Experts of a small language model.
Size: 14 layers, width 192, vocabulary 8192, 37.5M parameters.
Training: a variant of Muon for the experts, 416M tokens, 6613 steps.
Below are experts of layer 5 (counted from 0) of a mixture-of-experts language model. Rows are named router (the router's row for the expert), gate (a neuron's input weights, with its number), up (a neuron's input weights, with its number), down (a neuron's output weights, with its number) and show model dimensions 0-191. Each number is 50 + 15 x the weight over its row's rms, rounded and kept within 0 to 99.
Before each expert's rows: a language model's description of what the expert responds to. This comes from a sample of Wikipedia text that the model never trained on.

# expert 24
What it handles: Locative and temporal prepositions. Prepositions after verbs of moving, joining or placing in biographies and sports, such as at, on, during, near, joined on loan.
router:79 51 37 41 54 40 41 66 28 60 38 65 77 42 43 41 28 37 64 73 62 53 27 40 42 61 49 43 36 37 45 58 53 50 42 49 33 54 49 33 70 25 50 42 60 66 63 57 47 59 48 05 20 47 36 43 53 21 24 40 47 47 70 55 72 38 43 56 44 51 74 48 42 60 53 43 89 74 18 55 43 75 48 32 39 60 49 50 33 56 59 29 41 59 73 17 51 19 63 40 45 62 57 34 44 68 52 42 73 36 66 59 45 20 58 42 30 82 50 61 73 33 47 34 37 58 77 63 44 40 52 55 24 13 40 37 58 51 53 61 51 51 65 57 70 60 30 55 45 56 60 27 46 37 38 38 53 28 63 42 41 40 24 57 50 57 42 47 54 65 36 80 53 65 26 63 43 59 41 75 49 35 31 36 46 71 69 63 47 41 78 56
gate1:68 88 40 72 59 59 39 56 67 48 51 62 49 37 43 33 54 55 32 63 55 31 54 47 62 55 51 34 66 55 46 54 50 39 58 20 53 48 53 39 47 47 34 46 45 35 51 26 41 54 43 26 70 19 63 50 49 42 37 54 55 66 59 59 51 24 64 44 32 38 50 35 45 63 55 54 69 48 22 49 39 49 32 53 79 48 33 58 33 44 44 40 38 72 73 47 57 14 44 71 34 65 68 82 40 37 59 69 43 62 30 41 70 52 49 52 72 49 42 36 53 57 34 57 31 66 43 50 65 48 53 35 18 52 36 49 66 54 62 56 16 44 39 32 44 64 29 64 46 54 59 34 05 47 52 23 50 55 56 54 26 62 58 51 78 65 58 42 21 62 64 76 29 65 78 80 80 39 40 13 24 35 35 46 58 72 62 44 50 41 55 72
up1:65 64 41 49 59 77 42 51 28 73 41 55 68 33 67 54 49 70 38 41 52 57 44 55 45 75 53 62 52 80 27 45 60 73 53 68 75 62 64 37 43 39 18 23 63 50 58 40 58 55 34 55 54 50 66 56 31 32 51 58 71 59 41 39 51 73 47 41 24 59 71 28 63 51 65 52 51 36 92 58 52 30 33 28 70 51 23 57 56 36 49 42 74 58 41 51 51 56 59 54 38 67 43 42 38 54 76 61 24 67 33 47 69 65 65 67 56 66 34 28 59 19 26 69 55 74 18 50 57 44 60 73 61 55 51 34 72 30 76 56 57 43 42 29 56 64 50 36 69 45 45 35 47 12 64 45 40 30 54 44 50 52 71 49 56 72 41 35 35 58 45 68 58 54 62 79 73 44 22 47 44 31 44 33 68 80 46 58 42 66 46 53
down1:65 41 47 47 47 45 63 39 45 80 67 37 58 59 36 49 67 65 52 73 38 52 34 40 34 51 56 60 21 45 77 47 67 49 58 72 61 63 43 66 61 68 59 60 68 48 42 63 30 70 40 31 81 53 32 63 26 86 34 60 49 61 42 40 35 25 41 36 51 43 62 70 61 61 46 56 86 54 53 64 44 25 51 51 68 51 51 53 46 25 67 52 60 59 73 61 63 52 43 41 39 23 44 50 40 42 70 48 52 69 36 58 49 36 53 45 69 21 51 45 83 71 14 50 66 25 32 59 43 76 50 65 67 56 56 36 40 54 64 30 42 51 67 62 43 38 62 52 74 35 24 59 62 17 68 53 51 42 39 41 59 56 45 29 35 87 67 48 49 39 60 74 38 41 21 54 58 77 23 83 60 29 26 42 56 48 48 41 38 70 49 46

# expert 21
What it handles: Auxiliaries and infinitive to. Auxiliary and linking verbs and infinitive to after a subject or verb in narrative, such as was, has, been, would, asked to.
router:40 54 35 36 08 40 43 65 33 60 40 53 51 45 19 38 47 64 64 28 76 50 56 29 42 35 59 50 54 35 61 69 71 44 38 36 66 63 59 52 76 42 67 74 70 45 51 49 40 88 32 61 45 49 47 23 59 34 51 64 69 67 41 63 92 50 52 66 28 67 53 41 62 70 41 14 29 65 32 41 36 64 67 50 55 58 28 53 50 55 35 51 61 61 52 21 40 48 84 57 29 62 21 41 61 46 55 70 41 49 57 54 39 35 47 57 52 62 51 54 24 42 88 51 55 37 54 57 53 37 71 61 40 53 46 44 57 43 53 71 53 59 53 46 41 53 37 69 70 62 49 22 22 49 24 44 52 26 62 53 58 50 43 57 68 56 62 48 41 65 57 54 58 74 47 36 42 72 36 58 52 26 44 76 47 30 91 68 63 40 75 57
gate1:69 42 49 49 68 39 57 64 61 59 47 43 59 36 26 51 78 63 76 43 58 40 45 56 70 43 65 50 73 44 60 42 55 34 51 63 19 22 52 49 49 50 45 51 75 60 32 60 07 66 41 40 65 73 73 45 54 46 34 81 74 67 54 64 86 44 61 76 80 59 52 49 60 56 43 72 62 43 70 48 76 49 68 31 65 61 49 57 32 36 68 41 50 44 39 47 43 36 51 33 28 58 64 32 45 51 51 88 64 88 67 37 71 49 34 78 44 59 53 68 54 49 57 40 60 48 53 37 60 43 57 63 67 65 42 40 37 65 78 39 57 64 30 49 68 23 60 63 50 30 43 44 23 63 31 69 44 39 60 64 44 52 81 61 66 48 37 22 10 53 41 48 58 34 59 51 49 42 33 61 37 52 42 57 51 73 40 56 56 69 38 73
up1:50 91 42 25 61 45 42 66 44 52 59 41 40 59 42 59 43 77 44 41 31 58 51 37 50 47 16 16 42 48 55 28 39 73 54 13 52 50 40 31 42 56 56 64 06 49 34 36 52 46 71 50 44 46 29 51 46 63 38 23 56 58 62 45 51 65 51 36 69 88 36 56 12 35 51 45 60 57 59 47 61 38 56 57 38 49 22 40 38 47 24 52 49 39 37 33 54 40 45 58 57 62 52 40 68 52 70 38 70 52 30 48 60 45 70 35 54 46 64 93 57 74 69 61 36 52 40 55 77 66 70 67 47 50 20 38 41 49 32 66 47 73 48 58 39 62 53 34 61 61 34 48 45 64 49 58 65 75 13 29 60 57 43 59 62 44 70 39 45 54 46 41 71 52 29 35 45 61 76 43 52 69 28 31 32 38 49 79 52 59 64 71
down1:53 59 41 61 91 67 39 63 47 45 48 99 63 40 65 48 56 47 45 54 54 63 38 36 29 74 46 51 39 43 66 44 38 62 64 70 41 26 21 38 50 38 56 61 54 78 41 42 57 19 74 51 54 55 75 55 33 47 59 42 31 68 37 72 28 35 55 63 62 46 54 49 41 54 54 61 55 39 43 62 20 80 55 49 23 31 44 48 29 58 78 32 46 38 58 51 49 38 62 49 58 57 27 32 48 58 61 37 59 38 67 59 42 81 43 40 24 53 48 52 59 09 50 63 60 61 38 39 48 35 40 60 56 74 58 29 36 52 47 49 69 13 60 50 88 65 55 55 50 36 86 56 54 49 53 75 33 58 47 54 49 68 35 57 68 32 33 68 52 52 50 56 33 35 63 63 39 44 33 38 66 23 35 68 48 58 24 59 42 59 46 76

# expert 3
What it handles: Section and label openers. Words after line breaks, table bars or full stops, such as For, In, Best, Total, plus colons in taxonomy boxes like Phylum: and Domain:.
router:41 36 37 43 43 27 62 69 30 70 24 64 62 32 29 45 35 20 69 18 71 61 84 56 36 54 64 52 46 35 50 70 80 59 37 40 42 57 45 42 62 34 60 54 58 62 59 79 57 58 37 42 51 43 26 22 58 52 67 55 57 61 49 60 57 15 39 70 48 65 50 37 56 43 53 15 40 63 33 60 36 39 48 48 43 79 31 41 37 50 31 33 49 70 43 49 39 42 31 48 42 65 35 44 44 42 41 33 70 39 55 28 49 59 59 67 38 42 27 68 54 25 72 41 41 70 70 73 56 49 73 37 72 48 31 33 61 33 36 43 48 54 65 62 48 50 45 54 43 57 42 66 47 24 70 58 42 51 59 51 46 49 31 57 69 47 64 62 11 64 61 57 73 65 43 38 50 63 63 44 31 31 35 64 27 39 78 25 88 37 78 42
gate0:26 43 43 71 63 05 30 61 55 54 40 44 39 31 33 71 37 57 39 80 24 45 35 55 56 61 42 38 35 67 41 51 74 66 55 50 33 31 59 54 49 45 62 46 66 65 43 60 50 55 51 50 76 28 60 64 38 56 52 48 63 49 62 58 66 79 44 34 53 51 51 33 56 59 44 14 42 68 63 62 33 60 73 16 27 64 44 84 54 26 45 59 59 82 35 41 38 70 31 42 31 54 56 41 45 40 84 53 52 51 38 56 51 60 38 59 35 53 17 64 32 28 40 46 41 82 40 33 44 42 50 48 62 44 35 51 47 18 61 62 43 38 55 75 25 42 58 35 45 37 46 75 47 47 45 47 39 71 60 65 59 71 61 33 61 57 59 64 22 77 25 74 62 51 56 40 35 57 44 39 57 78 53 61 10 56 57 59 47 46 50 34
up0:74 62 42 65 43 39 47 58 56 45 40 25 49 44 09 42 25 38 47 33 65 43 40 48 37 45 41 51 57 50 59 30 56 50 55 77 23 31 50 34 43 50 50 40 72 46 63 55 95 49 57 56 63 52 42 48 39 49 49 85 65 61 41 41 54 47 58 58 53 56 60 60 68 57 66 44 59 30 85 50 51 42 59 45 31 53 51 64 45 21 58 52 58 68 31 79 38 60 35 50 66 71 32 74 55 41 49 77 49 40 69 72 43 48 11 36 60 31 70 47 52 55 57 51 58 70 54 54 39 32 55 56 73 76 47 68 61 30 74 75 54 33 32 61 41 64 37 41 69 45 15 57 47 56 54 45 44 50 54 44 70 38 50 71 61 53 46 66 14 96 25 65 31 52 40 46 25 45 61 31 48 70 65 40 44 30 80 63 31 54 48 44
down0:35 38 52 40 31 59 61 37 52 39 39 58 34 63 63 33 50 21 47 46 44 61 49 71 54 54 40 45 49 41 62 54 44 59 55 60 35 53 50 76 42 79 39 38 55 43 69 55 31 71 44 44 43 62 51 74 51 37 57 63 68 41 41 45 34 57 56 49 74 13 39 25 45 31 67 60 46 58 39 47 42 21 59 31 72 29 21 26 39 37 12 33 50 50 66 55 45 55 64 59 42 36 37 51 57 48 56 48 45 42 76 37 51 64 41 65 70 30 71 28 42 92 64 60 57 42 29 70 40 44 60 57 72 36 32 58 35 63 71 23 38 71 40 20 45 38 59 65 37 58 65 37 28 42 78 30 70 52 46 65 63 69 50 76 35 57 51 81 54 46 38 34 36 51 46 39 32 55 49 37 15 42 17 56 70 64 37 51 74 49 28 26

# expert 17
What it handles: Sentence and section ends. Sentence-final periods before a paragraph break, heading markers == and ===, line breaks, and closing quote or bracket punctuation.
router:64 42 67 42 29 25 19 53 24 61 38 53 51 36 53 21 40 38 73 55 59 55 55 48 55 33 72 47 29 27 87 53 74 36 39 33 37 37 28 56 75 48 56 32 48 54 45 73 57 59 45 55 53 60 36 53 46 18 40 53 41 61 41 59 56 63 38 29 53 72 67 36 44 27 41 46 55 63 41 55 36 51 29 74 38 67 52 35 54 46 52 55 38 45 48 42 41 41 81 62 49 51 34 84 67 79 70 26 45 53 60 52 75 45 47 60 34 79 19 64 30 27 70 65 48 44 56 57 41 34 60 76 56 45 51 43 83 73 52 73 65 18 51 35 47 37 37 25 36 24 39 43 39 28 37 34 55 31 44 49 73 36 57 74 43 27 49 51 35 55 44 81 42 46 34 24 48 69 58 40 57 33 51 34 43 44 60 59 61 46 53 69
gate1:33 33 41 40 51 42 36 65 52 37 27 26 39 63 75 49 57 53 73 58 61 48 30 43 72 25 55 58 59 40 55 34 37 24 56 53 43 68 34 35 43 29 45 61 71 61 46 36 38 68 68 52 37 49 73 46 53 42 48 44 46 51 34 51 62 65 62 62 44 58 99 45 40 47 50 57 46 66 38 59 49 55 12 44 42 35 55 59 58 68 43 41 26 42 74 64 36 59 79 62 50 50 42 66 53 45 57 58 36 29 47 41 32 59 54 35 54 46 27 67 50 41 78 67 70 46 39 40 47 48 42 67 13 45 36 31 44 60 59 58 37 72 66 53 33 58 54 72 47 45 42 36 49 25 62 33 67 37 00 44 63 62 68 58 61 44 21 45 88 63 53 66 58 36 19 40 44 53 47 51 41 64 59 38 40 36 58 56 99 39 62 37
up1:48 53 27 46 80 66 64 19 43 67 38 57 46 41 22 36 53 82 16 66 27 51 47 60 47 55 35 43 48 57 62 54 57 36 52 53 65 49 49 63 61 56 42 42 52 41 36 71 56 73 47 69 76 36 61 41 37 49 53 72 76 33 42 31 31 50 60 73 70 28 78 28 65 25 52 38 50 52 67 39 51 78 56 67 62 40 63 47 18 57 48 27 44 51 31 43 50 34 28 62 44 50 47 45 51 71 39 30 56 57 52 59 45 59 30 50 43 35 76 37 54 27 56 31 51 74 61 74 40 44 55 51 30 48 52 59 41 47 24 50 52 59 31 49 78 32 48 63 46 62 44 50 60 73 49 38 52 21 71 74 38 49 79 41 30 48 52 29 19 28 56 70 48 71 62 75 62 51 51 25 40 67 68 84 53 49 71 45 25 51 37 72
down1:51 52 33 56 74 51 64 81 37 65 53 47 72 56 90 38 45 45 65 53 30 69 49 57 58 43 52 51 52 52 51 47 29 33 34 84 33 50 30 44 39 79 46 40 59 43 25 51 44 61 54 44 49 60 73 35 58 57 44 60 76 64 63 62 63 53 61 42 68 68 63 50 62 55 38 44 62 39 58 64 43 63 35 39 51 39 27 68 44 50 45 68 26 58 47 45 47 29 75 79 47 42 52 31 72 43 37 57 62 60 78 43 42 23 44 22 40 47 37 78 73 62 63 54 54 56 21 74 41 27 38 58 42 63 16 29 61 40 53 79 54 42 50 54 37 42 40 57 78 65 55 43 60 32 30 30 48 62 29 45 60 48 41 61 30 61 14 57 59 57 31 15 46 65 48 51 22 54 37 48 87 48 58 41 32 56 45 52 34 67 13 40